{
  "init": "normal",
  "lr_head": 0.00939,
  "decay_fraction": 0.658
}
Below are experts of layer 2 (counted from 0) of a mixture-of-experts language model. Rows are named router (the router's row for the expert), gate (a neuron's input weights, with its number), up (a neuron's input weights, with its number), down (a neuron's output weights, with its number) and show model dimensions 0-95. Each number is 200 + 30 x the weight over its row's rms, rounded and kept within 0 to 999.
After each expert's rows: "gets" lists some tokens that make up at least twice as much of what it gets as of all text. This comes from a sample of Wikipedia text that the model never trained on. Tokens count by the router's weight.

# expert 103
router,218,189,201,203,190,192,207,149,213,197,209,194,182,181,160,179,142,250,188,135,198,231,173,220,178,166,198,198,189,245,218,193,178,191,208,188,221,236,234,249,181,233,218,202,244,172,190,219,228,239,252,169,204,189,178,156,171,179,245,224,187,244,137,212,221,195,204,165,241,132,237,214,206,253,222,248,211,215,239,226,171,155,206,206,160,212,171,213,213,167,224,204,136,181,168,143
gate0,219,271,156,217,163,190,184,168,148,249,199,200,210,184,145,173,173,216,176,237,194,252,160,245,203,187,185,215,229,202,194,197,220,188,225,162,155,214,226,240,189,188,230,262,202,205,139,244,196,247,264,218,176,205,202,238,197,216,192,216,195,218,148,160,187,189,222,182,203,235,248,191,220,184,200,198,238,183,202,209,169,194,199,241,153,176,183,138,251,207,220,186,172,143,197,199
up0,169,249,141,176,184,233,204,177,241,219,180,204,213,215,220,204,202,189,194,267,248,207,210,190,253,200,162,215,179,186,187,234,261,182,253,212,203,184,173,231,237,167,210,167,153,224,244,178,217,194,190,231,168,181,219,239,198,158,153,179,231,211,161,147,146,196,182,188,217,194,196,209,194,159,164,190,205,161,158,139,182,221,161,214,188,132,233,162,234,207,202,189,229,180,239,219
down0,189,208,217,209,239,232,158,207,194,236,237,171,205,197,192,172,197,223,181,204,297,174,226,241,209,211,192,188,209,202,155,145,213,192,205,213,203,220,161,213,202,227,199,237,226,202,226,126,199,171,195,201,190,210,180,208,192,214,205,192,197,221,149,163,212,216,201,223,245,208,206,234,201,153,175,170,214,190,281,180,225,201,179,199,202,196,180,243,168,196,195,64,190,196,169,235
gets: " of", " using", "_{", "==", " into", " containing"

# expert 111
router,230,223,190,196,188,168,201,163,185,199,230,190,194,208,190,170,131,236,193,159,154,222,129,256,178,194,220,197,200,201,211,177,187,208,224,175,167,260,204,211,190,264,216,266,271,187,184,232,204,223,259,143,208,207,180,184,174,223,225,212,191,245,185,164,233,189,207,203,227,185,278,199,230,222,205,231,214,236,227,229,170,195,211,227,198,188,160,206,182,157,209,193,182,157,161,166
gate0,188,240,166,207,147,174,227,197,178,217,219,216,208,204,152,170,192,206,192,201,239,144,174,162,193,191,160,202,197,225,223,207,209,190,213,194,226,262,190,163,194,240,209,189,162,168,207,249,198,211,222,239,233,257,137,207,191,239,183,218,224,209,141,157,159,204,284,192,265,204,237,274,188,195,214,221,202,282,187,203,184,194,199,223,170,165,213,191,235,217,215,194,189,189,206,208
up0,162,238,162,169,147,212,236,229,218,194,182,186,240,241,194,216,206,211,224,231,232,163,227,143,230,225,183,211,186,182,211,174,240,157,223,187,233,212,156,162,200,213,201,172,153,169,237,212,162,186,185,208,218,241,184,239,246,238,143,175,232,192,151,148,218,228,226,224,235,231,234,270,149,172,175,187,183,230,174,171,171,207,189,227,211,169,219,188,194,240,174,182,230,177,216,237
down0,197,183,196,248,226,221,263,126,182,220,234,220,197,162,197,211,191,165,205,203,220,226,194,147,220,206,219,218,142,167,162,233,154,204,176,192,197,182,203,204,227,200,180,207,248,197,176,183,182,255,209,172,221,175,215,253,215,185,156,190,248,244,229,231,165,186,196,170,230,205,142,226,181,212,170,207,180,181,194,168,160,207,196,204,227,199,190,238,242,214,152,177,305,190,209,228
gets: " U", "_{", "U", " world", " France", "i"

# expert 55
router,251,201,239,253,189,182,189,203,194,234,213,218,166,129,182,170,179,230,185,136,168,215,173,218,186,145,217,211,211,253,199,166,177,214,226,173,191,228,239,228,162,266,213,213,223,163,179,247,217,201,237,192,168,208,114,188,188,226,250,237,147,222,172,193,199,208,224,181,231,186,227,210,203,219,235,234,190,245,216,251,173,183,205,202,173,188,165,217,204,164,221,176,211,189,177,159
gate0,202,164,205,245,238,224,180,196,184,221,154,193,224,168,184,193,251,167,181,177,213,267,215,206,214,176,221,163,184,236,144,238,198,162,226,202,266,176,244,289,228,172,194,180,195,239,188,224,198,200,180,218,184,199,224,234,167,287,233,200,184,198,133,194,203,183,192,221,204,235,169,180,166,184,212,183,170,227,158,161,216,195,205,193,187,162,218,239,163,251,203,171,207,211,193,217
up0,210,232,183,174,155,179,213,207,202,190,218,200,196,213,199,187,147,234,184,239,195,149,192,184,191,212,205,240,202,187,254,180,192,244,157,201,148,242,158,125,171,216,215,235,205,177,207,187,214,206,231,186,218,232,208,154,240,107,176,218,242,222,278,207,214,212,207,173,196,155,223,229,221,216,224,242,250,153,217,251,175,198,171,225,180,215,201,194,214,135,211,218,180,208,190,199
down0,181,229,190,167,172,224,214,163,188,219,185,147,214,223,178,188,162,186,199,197,237,188,198,210,203,326,183,233,235,217,199,163,205,171,211,216,182,241,204,169,173,211,175,236,184,206,210,158,125,180,244,158,210,204,211,152,326,172,219,190,174,209,208,185,182,222,220,208,221,165,221,194,220,176,223,225,199,191,196,190,201,220,191,207,221,206,198,192,230,188,169,186,248,196,227,172
gets: "el", "l", "y", "n", "al", "il"

# expert 106
router,212,214,214,225,181,180,215,125,194,182,217,219,195,157,164,146,151,215,200,141,147,236,180,251,148,188,203,181,215,214,199,186,188,220,227,199,179,249,248,221,159,280,228,261,217,152,156,215,214,217,230,145,188,245,164,193,168,206,227,221,172,213,190,203,202,181,217,187,220,180,226,208,219,217,216,224,182,211,236,233,149,165,242,230,167,215,186,188,161,185,224,192,182,181,213,168
gate0,229,213,214,216,180,178,196,195,158,253,221,201,201,178,209,194,199,207,160,201,175,228,219,176,156,184,188,194,140,243,194,194,182,259,170,198,168,184,243,219,199,183,173,196,197,221,200,231,190,194,213,210,202,211,197,192,199,212,190,236,220,203,188,203,199,149,180,131,211,160,176,202,206,180,210,226,228,265,227,282,283,215,253,248,165,149,242,159,153,166,224,164,159,204,211,144
up0,193,231,236,219,205,237,189,127,230,197,195,181,249,184,218,183,148,154,212,172,211,160,186,216,259,208,222,158,184,193,214,267,213,167,178,188,232,201,225,143,253,222,212,207,183,185,166,192,206,155,169,196,185,264,216,180,220,233,229,185,207,191,203,195,206,203,197,241,180,230,150,216,204,189,217,183,136,174,232,197,143,166,190,162,155,153,211,233,170,245,147,193,215,234,213,212
down0,234,227,234,204,242,224,241,199,173,210,208,179,253,199,213,242,210,206,157,188,225,188,164,197,169,266,226,251,181,211,191,203,208,175,170,195,210,147,198,187,199,174,121,176,175,181,201,182,230,252,211,178,117,198,190,188,134,216,142,199,241,143,204,243,163,168,237,211,169,189,175,193,216,205,218,218,189,217,232,239,215,221,215,156,181,186,225,225,227,234,158,210,176,189,230,226
gets: "i", "o", "us", "io", "ina", "ine"

# expert 116
router,240,199,194,246,183,161,205,167,133,212,233,205,191,190,169,172,200,216,169,154,184,212,169,256,182,172,242,181,181,206,201,187,181,235,179,189,178,234,212,230,183,271,231,226,225,191,164,234,215,229,255,203,212,201,142,172,185,231,252,248,169,229,155,229,194,188,212,186,245,167,231,237,240,213,234,213,200,219,245,206,179,183,205,238,199,177,184,217,210,140,214,178,155,156,170,154
gate0,206,261,186,200,172,245,162,161,245,180,215,229,208,189,211,202,230,205,216,129,198,161,124,181,188,171,244,222,195,186,189,162,217,180,225,189,187,212,224,208,217,209,242,226,198,177,193,237,187,223,241,194,206,196,175,118,176,224,224,160,188,215,196,219,203,196,229,141,250,196,231,217,191,181,224,306,183,209,216,216,157,185,246,237,184,164,191,171,206,203,192,201,175,163,199,162
up0,158,197,125,244,198,226,184,170,259,185,176,264,237,235,250,245,237,161,229,181,238,170,207,168,189,205,190,190,183,169,167,224,252,206,257,193,173,142,205,180,228,159,162,199,190,199,229,169,202,244,193,228,193,201,224,173,211,198,184,185,223,144,226,239,207,223,192,176,207,176,192,235,170,158,198,238,169,163,163,174,227,165,223,191,189,161,246,171,201,209,162,174,183,182,220,186
down0,207,152,201,164,239,182,182,232,224,134,184,250,189,195,144,239,205,234,187,138,199,214,190,191,239,156,170,189,194,196,226,197,228,246,189,196,238,199,253,192,179,196,130,198,207,195,191,245,203,188,206,198,245,196,227,169,153,256,234,172,217,201,244,153,201,175,237,178,195,193,213,177,183,171,176,175,255,241,210,222,183,239,167,227,213,149,198,220,206,185,195,267,152,207,224,187
gets: ",", " and", "—", "},", " but", "),"

# expert 19
router,241,200,251,232,173,174,167,164,180,195,245,217,183,173,164,157,164,249,184,162,157,217,163,236,181,192,239,206,208,204,215,182,172,208,215,190,187,239,225,214,171,217,231,204,242,189,164,261,211,243,243,170,221,219,167,160,172,238,257,222,174,247,183,195,186,189,214,184,261,157,239,220,219,252,255,225,212,221,237,223,209,206,209,189,181,192,168,174,190,165,219,208,150,173,158,171
gate0,195,210,200,197,233,216,178,164,155,199,214,218,153,165,117,205,212,234,169,168,237,194,171,171,182,199,236,212,201,209,218,220,191,188,271,188,208,203,225,272,216,220,232,249,195,151,123,239,172,201,179,203,211,202,214,188,193,156,241,199,219,273,187,188,245,230,249,164,227,183,234,221,187,165,170,197,168,200,226,193,195,215,163,209,191,193,150,200,221,165,201,187,203,215,144,156
up0,178,246,196,199,220,227,166,204,199,220,197,232,166,185,136,235,211,237,211,204,246,117,196,156,250,209,227,208,203,163,201,232,232,158,277,169,234,154,210,253,211,180,198,223,177,188,160,210,172,175,170,222,177,209,205,203,209,180,206,196,243,221,221,155,221,231,201,166,208,223,197,230,188,155,190,197,199,208,204,186,227,241,128,191,212,158,164,180,241,212,187,170,237,239,141,199
down0,209,158,225,252,241,225,191,132,148,203,231,187,232,190,182,207,246,219,172,186,226,142,164,200,169,269,256,177,202,171,235,185,179,211,206,189,179,175,155,213,198,192,206,222,209,251,157,183,246,224,193,240,241,176,195,208,201,170,186,226,217,184,206,173,175,246,190,188,197,199,264,212,170,221,193,176,150,277,204,185,177,177,173,198,200,148,212,185,203,169,167,262,188,197,175,204
gets: "6", "5", "9", "8", "2", "7"

# expert 94
router,237,176,226,215,203,181,222,159,206,203,217,236,187,139,198,140,183,206,184,162,170,196,160,209,163,146,185,202,208,242,187,203,150,195,220,215,187,235,262,212,219,226,221,215,283,197,174,215,243,243,228,169,221,201,154,171,197,221,214,253,131,216,150,200,196,218,228,151,231,154,192,234,209,222,221,224,218,220,254,216,166,174,189,203,196,188,137,201,191,184,223,222,195,196,177,160
gate0,205,198,198,175,209,190,205,241,172,192,236,186,199,172,212,186,201,188,192,158,183,190,125,190,145,214,122,220,165,181,239,214,220,214,134,190,163,185,162,188,154,225,196,180,220,201,201,199,222,202,231,194,262,238,187,162,211,263,206,252,252,184,202,230,197,187,266,241,200,170,194,180,244,246,189,211,216,205,230,210,162,211,189,185,172,250,229,221,191,116,221,215,205,210,205,173
up0,169,173,212,136,222,220,197,234,219,198,221,214,220,183,238,198,204,164,234,202,203,167,175,178,159,236,165,240,214,221,211,237,249,203,127,220,165,167,155,168,195,183,193,157,205,212,252,178,221,210,188,183,215,200,221,173,234,265,152,226,214,172,198,198,169,228,237,273,175,170,156,207,223,239,188,161,238,186,229,158,169,229,171,163,222,229,191,195,190,149,196,238,234,231,217,207
down0,185,198,215,199,264,190,213,233,242,210,205,183,166,219,212,209,176,236,186,222,194,215,204,171,183,178,162,214,186,175,231,185,211,169,150,297,153,222,221,179,199,205,166,215,186,206,244,212,223,149,197,233,201,199,226,214,168,233,124,216,212,149,200,168,235,204,241,229,187,155,172,224,206,175,180,226,232,184,228,244,224,267,174,165,219,181,190,200,228,170,195,235,261,171,154,172
gets: "c", "oc", "uc", "ec", "ac", " Sc"

# expert 110
router,219,194,223,210,187,195,197,192,160,161,226,189,198,166,142,153,179,242,195,126,159,203,167,224,165,181,209,183,191,244,189,214,190,210,203,200,196,237,226,228,178,251,224,226,253,200,145,254,225,233,244,154,210,216,154,160,188,201,245,232,155,224,192,211,174,168,213,180,211,186,231,189,227,234,224,257,192,209,217,233,177,170,246,224,149,210,171,218,197,174,241,205,179,144,154,197
gate0,218,183,178,249,159,186,203,173,127,211,250,183,154,220,158,148,176,223,179,159,192,216,188,215,176,177,210,213,228,218,238,139,200,224,192,192,188,191,229,268,177,213,178,210,194,141,191,207,216,205,225,211,245,164,138,160,173,211,250,235,155,227,222,216,219,224,222,178,218,207,240,188,199,225,218,208,226,182,278,226,212,197,203,201,208,234,207,194,170,122,218,186,200,202,151,182
up0,207,198,184,193,217,198,116,216,242,210,177,167,189,209,203,158,186,199,161,166,201,164,222,180,241,222,196,137,222,253,154,157,189,211,157,204,172,187,189,216,135,180,210,194,209,257,175,224,205,220,206,198,186,234,216,133,177,210,241,274,209,211,214,196,195,166,247,225,206,144,215,177,222,195,203,260,174,217,201,209,170,224,211,145,172,175,205,199,160,192,182,248,184,149,194,172
down0,181,176,204,259,191,127,217,180,208,182,165,216,215,188,221,201,263,174,226,169,219,212,133,188,188,174,243,191,193,233,161,204,175,221,182,167,215,201,214,209,224,229,201,246,205,171,220,220,272,194,214,225,182,153,227,234,187,221,211,217,170,178,184,222,169,188,186,117,175,186,197,220,211,212,234,163,214,205,215,193,161,126,184,280,186,181,187,176,254,222,183,168,172,220,206,173
gets: " of", "us", " |", ":", "ate", "ur"

# expert 20
router,219,185,209,227,184,188,198,175,159,170,211,230,184,186,167,168,165,220,160,160,191,228,161,248,162,163,200,215,207,249,209,170,131,227,228,204,192,226,242,221,182,248,222,217,214,197,153,232,225,243,228,179,223,204,193,186,185,184,210,241,187,233,159,213,192,170,232,165,255,147,255,220,198,276,259,212,192,199,219,185,168,153,219,236,171,191,207,231,166,211,225,185,185,166,174,150
gate0,226,206,203,217,177,124,199,206,122,312,175,212,170,200,198,169,196,169,256,170,204,214,164,221,146,250,210,202,177,201,231,229,224,196,163,186,174,248,194,267,230,182,191,161,215,201,194,226,177,194,229,207,212,220,201,223,172,201,218,186,236,219,166,202,224,181,233,167,230,193,218,232,246,226,239,189,129,197,200,213,194,167,171,208,206,232,160,163,203,208,214,190,170,183,205,215
up0,167,173,162,227,217,193,228,241,177,230,163,240,219,208,216,231,225,151,224,232,241,221,214,172,185,251,210,226,159,162,238,236,210,168,209,233,232,171,201,228,242,165,227,155,161,238,241,201,205,175,167,239,184,162,233,244,201,158,177,171,246,166,172,223,173,205,199,216,234,208,176,187,173,226,231,155,172,167,153,164,193,164,168,203,175,205,230,216,162,245,172,156,205,207,244,216
down0,216,208,207,203,161,196,190,149,166,243,208,196,208,218,208,167,148,159,153,177,195,220,186,242,183,170,227,194,182,179,239,179,157,214,118,229,161,274,192,239,255,174,173,226,172,163,213,183,227,183,254,173,184,206,244,199,166,159,192,183,183,219,193,159,182,250,212,223,171,214,261,193,188,172,258,219,191,247,192,213,229,227,217,210,202,197,164,209,255,168,176,194,205,179,224,194
gets: " in", " at", " from", " In", "In", " on"

# expert 71
router,243,148,197,233,138,212,169,185,183,191,216,203,166,186,163,177,182,206,169,147,166,194,178,219,138,185,206,177,214,226,218,151,146,214,183,184,184,232,231,213,147,249,226,213,239,198,201,240,229,226,223,200,233,190,142,157,195,204,216,260,197,231,159,175,224,192,222,183,201,190,240,236,222,251,234,227,233,218,198,250,154,174,216,224,191,202,180,230,201,176,249,200,179,164,150,169
gate0,184,274,169,178,266,196,212,201,199,249,181,178,197,214,137,222,185,192,234,241,193,207,128,192,175,191,164,211,142,184,218,182,233,194,201,215,151,241,190,185,169,181,231,196,184,220,205,185,180,186,174,225,233,201,210,183,214,242,199,224,203,218,175,166,207,189,269,194,200,181,234,212,178,174,170,213,219,256,186,260,210,169,166,154,175,180,218,222,158,246,178,285,180,219,190,199
up0,238,146,260,197,170,209,213,179,199,192,203,215,186,182,274,175,224,182,179,145,204,176,260,200,235,204,218,166,277,203,216,223,179,198,166,209,297,250,201,219,206,202,200,195,203,181,196,241,223,215,227,197,221,165,168,188,186,160,223,172,197,198,206,205,179,184,214,223,192,235,176,216,206,194,216,196,160,153,255,148,165,188,208,188,220,210,183,167,242,125,227,143,195,197,187,206
down0,201,199,259,188,237,178,246,242,193,183,213,197,200,232,199,186,233,185,209,201,207,179,216,215,185,243,188,228,180,173,189,191,201,190,239,247,269,188,275,197,206,168,139,225,286,207,159,187,203,225,147,163,204,192,193,137,250,214,204,165,218,189,237,215,195,201,195,166,251,158,193,196,192,213,196,184,188,178,261,150,200,126,187,189,217,218,170,174,194,188,187,197,155,221,188,231
gets: " |", ",", " Directed", " Written", " written", " Preceded"

# expert 117
router,210,214,223,230,196,173,212,154,157,194,249,201,209,194,160,171,170,232,169,157,184,206,163,199,144,147,198,205,219,256,200,176,205,230,208,182,221,267,220,205,140,247,218,229,210,168,182,224,218,241,235,168,218,223,144,173,200,209,195,233,158,240,169,186,195,187,218,166,276,192,246,225,192,183,251,194,193,196,221,257,192,169,219,230,191,237,190,212,223,155,217,225,160,169,179,173
gate0,247,165,187,217,189,187,180,177,172,197,239,222,175,174,193,176,191,233,195,197,181,239,209,220,195,219,237,199,170,255,221,126,128,245,171,202,168,192,256,203,142,190,225,177,201,210,211,210,183,199,267,215,194,183,160,190,169,196,214,202,148,176,188,227,242,223,149,211,213,166,214,184,237,223,226,221,181,201,229,238,225,216,266,247,178,194,150,202,183,227,246,225,179,164,224,149
up0,157,150,156,214,202,233,188,192,205,186,222,252,165,250,258,227,204,174,170,224,231,195,238,139,216,236,187,247,182,247,191,193,201,157,180,184,247,173,227,131,210,164,198,150,169,259,232,198,163,191,190,233,179,148,221,190,194,190,181,184,224,173,189,204,204,236,181,239,189,214,176,172,187,170,194,183,176,163,187,206,245,220,183,257,169,209,219,167,251,231,219,234,211,213,233,182
down0,212,229,159,218,200,196,178,274,211,206,211,169,168,245,170,204,188,185,237,232,218,214,179,263,171,169,198,132,178,157,242,142,197,148,150,210,205,201,192,179,186,223,196,180,207,232,215,192,205,160,195,217,222,264,230,174,207,225,187,155,190,212,211,152,197,228,217,197,196,175,193,184,219,214,215,220,161,188,210,261,160,236,221,246,199,186,215,233,184,135,167,229,242,218,158,253
gets: " and", "%", " but", " or", "z", "}"

# expert 72
router,210,201,196,236,171,149,215,166,137,224,243,170,190,199,173,196,186,216,172,159,171,202,179,241,175,148,202,204,181,204,199,181,190,222,186,186,195,225,220,203,190,283,232,183,240,190,181,254,209,232,246,191,210,213,147,167,183,204,220,225,143,221,139,225,194,177,234,156,258,155,212,201,216,244,239,261,197,224,222,220,186,188,229,252,192,190,166,203,225,160,215,211,190,170,188,146
gate0,224,215,223,172,198,200,218,191,130,194,191,182,217,163,219,192,219,227,231,156,179,186,180,270,147,79,178,230,203,184,202,240,195,171,192,189,237,243,194,217,188,208,189,224,205,121,199,215,176,246,182,170,209,147,219,198,205,213,211,191,182,230,130,196,195,187,217,214,298,181,198,159,174,217,210,196,204,209,196,186,217,220,227,207,195,185,209,224,196,187,249,223,200,214,165,195
up0,220,157,224,184,238,203,169,181,238,170,237,227,165,185,165,164,151,218,171,214,183,233,191,192,222,234,228,199,234,232,235,168,195,231,221,236,175,211,207,177,182,218,235,225,226,264,171,217,246,194,237,175,217,269,150,169,168,227,208,220,176,211,230,162,223,186,216,186,138,242,242,207,221,212,170,227,230,234,228,229,145,168,180,212,179,244,154,214,174,232,209,232,170,155,194,210
down0,223,175,188,247,184,240,164,186,150,149,179,163,198,235,217,237,188,192,164,226,188,205,221,185,228,175,258,234,247,131,222,247,201,215,181,171,162,232,177,239,226,174,246,186,212,193,224,175,174,181,192,200,290,153,224,185,236,169,206,198,198,206,183,134,210,186,238,227,202,232,220,209,219,158,201,232,190,157,182,172,221,241,210,207,216,162,254,210,156,211,200,226,215,214,179,188
gets: ",", ".,", "),", " ,", "!,"

# expert 54
router,230,163,231,257,212,164,208,200,152,185,269,185,173,159,172,151,207,225,179,183,218,210,133,217,144,165,215,183,195,225,208,201,182,208,227,219,194,238,224,218,161,235,226,233,260,195,186,235,216,220,233,132,212,258,141,164,172,208,224,229,190,237,201,183,242,178,253,182,230,154,207,190,207,207,204,225,197,198,229,225,173,188,224,250,179,206,173,207,203,168,218,195,190,151,174,179
gate0,188,195,185,208,232,137,236,197,144,127,251,205,215,239,195,252,232,173,241,237,169,159,155,184,225,180,192,218,207,185,150,210,221,224,169,195,218,192,206,180,206,148,170,177,197,175,215,203,228,167,216,211,220,223,226,192,189,165,238,197,220,238,205,196,175,152,130,269,198,208,190,162,221,220,198,220,208,195,169,210,221,226,200,137,203,184,191,226,284,185,203,250,203,169,210,195
up0,224,224,207,209,124,190,196,122,157,181,205,226,222,239,170,140,223,229,211,180,236,230,242,202,210,160,253,195,175,191,196,156,188,184,226,186,148,190,218,182,226,206,181,177,210,230,218,265,198,167,257,207,219,160,206,203,211,188,182,211,178,183,192,151,177,154,213,169,193,146,193,232,256,160,252,206,188,183,190,235,170,176,203,216,159,189,210,235,232,215,170,190,186,159,245,182
down0,190,218,192,209,172,149,212,218,194,203,177,187,217,221,220,208,231,117,111,186,222,172,238,273,219,217,170,168,208,205,249,209,178,179,261,259,200,198,259,234,216,173,199,235,179,195,188,165,218,187,169,161,197,204,234,191,241,220,229,176,208,177,206,185,174,218,215,207,137,203,196,217,215,216,226,229,137,156,223,195,213,209,241,195,208,196,188,257,205,144,177,223,168,209,214,216
gets: "-", "d", "|", "\n", " E", "F"

# expert 80
router,215,166,234,188,199,186,185,164,159,186,238,220,176,169,152,197,179,218,157,165,157,201,169,219,181,167,210,211,205,250,182,155,188,229,165,210,215,260,242,206,163,210,167,192,241,170,179,248,220,229,212,183,204,204,169,181,179,199,238,242,169,243,128,182,160,183,226,166,239,174,213,206,245,230,248,226,207,228,253,214,225,184,211,227,194,223,152,208,212,170,255,211,200,175,136,176
gate0,225,269,179,210,189,163,238,183,153,231,206,225,192,198,140,177,199,170,203,185,229,204,124,259,179,159,212,200,186,212,193,181,190,200,246,215,179,234,226,204,196,213,183,233,243,186,142,214,203,194,219,195,242,201,189,208,193,196,260,227,187,256,228,216,168,214,178,138,224,179,280,200,252,221,181,216,169,185,215,216,180,137,200,219,145,176,207,192,196,200,217,191,203,137,183,221
up0,220,165,193,266,205,200,212,164,215,186,218,147,190,214,234,191,170,222,202,156,199,235,248,179,217,216,171,150,213,207,199,190,179,164,188,181,212,220,231,272,231,202,236,137,213,195,210,203,199,225,191,199,156,169,185,166,165,236,232,176,163,224,191,227,219,272,248,123,171,203,187,182,177,196,183,209,151,241,256,241,159,228,220,209,244,199,185,214,181,211,248,199,176,180,227,192
down0,229,167,169,256,232,207,128,214,182,185,239,206,191,268,242,214,237,221,182,213,242,251,207,187,224,177,164,229,184,224,185,200,204,168,219,190,228,237,179,224,188,226,198,207,198,171,191,227,212,169,224,204,187,166,219,179,180,162,169,212,170,220,149,161,184,224,267,217,156,177,253,134,205,188,208,178,208,243,192,162,189,209,220,217,201,258,237,168,148,193,181,216,153,174,163,170
gets: "f", "P", " m", " work", "m", "ach"

# expert 0
router,214,202,219,216,176,180,193,178,179,185,244,220,168,163,146,179,159,236,199,191,153,198,201,249,178,171,197,212,216,209,202,148,205,242,230,198,199,239,239,194,157,243,204,212,243,140,162,202,206,240,255,165,209,236,156,139,190,204,218,245,186,232,153,214,192,186,216,188,227,199,242,228,200,228,190,232,205,231,275,245,132,186,200,185,167,224,200,230,218,180,235,234,169,200,194,161
gate0,267,159,197,204,188,187,234,144,140,222,255,217,141,188,190,190,190,227,163,186,204,231,192,232,193,178,172,181,206,184,190,238,183,246,168,173,133,241,228,209,168,202,206,202,221,205,163,227,245,254,250,179,198,179,204,183,172,197,215,188,165,240,250,191,218,143,232,196,199,150,228,214,219,234,230,201,236,206,235,209,182,171,192,234,231,193,145,209,208,192,211,160,165,153,175,171
up0,188,244,218,193,179,170,197,186,182,224,142,159,244,183,171,164,192,231,189,167,193,213,151,209,194,154,252,233,200,235,247,152,171,149,219,167,242,233,234,252,260,211,235,234,200,184,207,227,170,167,204,197,191,225,169,219,200,195,207,242,214,241,194,254,199,243,179,176,237,247,247,190,178,161,203,236,171,171,142,246,168,164,224,212,190,237,191,205,199,177,190,167,209,192,182,188
down0,228,221,173,219,225,198,221,176,209,213,200,164,167,173,198,274,189,197,167,186,193,181,267,210,214,229,164,216,192,158,201,189,217,164,192,163,197,186,179,205,195,236,156,177,173,166,203,177,163,190,213,160,252,156,230,185,187,223,203,191,213,169,221,245,150,175,236,204,191,181,193,241,233,220,234,252,223,172,300,259,202,219,179,190,216,235,248,251,185,201,160,197,216,184,181,149
gets: "ell", "ent", "ard", "all", "art", " Party"

# expert 42
router,223,180,242,190,193,157,173,185,164,190,221,172,214,156,145,175,162,218,199,154,150,194,179,250,175,157,228,217,212,245,223,164,158,213,177,164,190,232,231,191,180,218,244,233,218,170,144,243,229,224,222,164,219,236,138,154,186,240,195,262,165,252,189,210,200,170,230,200,236,197,213,230,185,206,220,223,197,204,239,225,191,194,218,216,158,208,167,221,187,176,224,173,190,143,156,190
gate0,216,220,186,221,99,179,222,169,194,204,214,181,202,187,234,195,182,230,191,186,214,230,232,211,167,233,208,208,175,169,179,172,213,171,152,189,146,217,205,218,212,159,240,170,217,196,218,274,205,229,218,214,166,150,193,244,196,226,202,207,146,156,207,224,212,164,232,200,194,216,185,230,238,180,192,200,231,200,182,277,245,191,260,215,226,212,181,131,144,193,195,231,178,161,187,203
up0,201,219,220,201,150,185,209,159,217,223,193,183,226,183,224,233,198,227,220,201,221,193,267,174,228,244,220,215,164,172,170,190,197,168,178,148,191,196,165,182,227,147,233,149,180,218,241,256,173,183,190,199,159,144,209,230,255,238,166,212,207,166,247,214,211,160,199,218,186,214,152,233,184,156,167,169,224,177,191,246,228,241,245,184,246,207,209,146,144,221,160,209,209,186,193,221
down0,227,199,211,183,221,183,159,118,204,212,181,244,207,128,178,168,200,252,215,250,175,199,199,176,158,152,205,199,220,192,203,197,156,220,232,188,229,216,250,222,185,220,162,174,233,171,204,274,163,193,188,228,133,226,180,240,185,205,243,209,199,218,224,242,227,196,220,167,177,240,173,206,208,208,194,178,228,187,243,176,176,157,185,155,197,224,215,170,162,133,194,201,243,189,199,203
gets: "7", "y", "ry", "ey", "ary", "ley"

# expert 113
router,264,186,243,194,193,177,224,151,153,194,225,205,168,169,163,183,192,222,149,159,171,211,168,215,163,177,226,172,219,237,199,178,146,206,192,204,173,263,222,183,168,230,234,209,227,174,197,257,204,201,219,178,219,210,167,167,179,213,255,242,158,246,148,206,212,161,237,171,221,184,221,215,239,209,233,220,200,198,262,255,167,183,229,236,183,203,196,201,218,155,216,233,158,175,179,201
gate0,151,256,156,196,221,177,200,207,227,184,218,195,205,191,203,186,174,215,188,216,206,157,143,226,174,167,198,192,139,203,202,206,250,225,283,180,217,229,223,231,210,218,241,242,218,204,170,233,248,220,197,166,194,212,185,149,161,234,182,200,182,219,165,217,228,201,238,149,225,133,231,225,155,159,197,233,230,270,213,210,154,173,198,205,138,234,186,220,210,208,216,196,183,173,190,198
up0,250,150,269,191,200,179,178,202,167,223,238,165,172,213,199,199,216,185,173,186,161,266,217,242,185,195,204,226,224,209,194,191,142,215,190,174,176,205,222,243,219,205,190,191,248,161,217,157,185,257,223,198,198,209,209,283,181,185,245,223,175,177,189,223,228,208,163,178,252,233,186,225,219,215,194,155,196,154,185,214,231,203,202,208,224,216,165,240,153,126,255,207,208,218,212,172
down0,192,196,186,215,215,270,266,234,170,189,190,170,143,221,246,199,242,183,209,200,250,238,209,142,221,200,202,248,243,236,225,217,215,155,215,207,189,210,219,222,118,194,213,204,147,192,191,167,222,241,181,181,248,156,193,193,191,211,225,197,187,195,202,171,205,198,228,195,157,255,190,182,170,240,160,218,162,167,252,176,167,149,177,225,219,147,220,227,207,176,219,204,185,190,204,182
gets: " |", " gets", " Rod", " With", " Keith", " bears"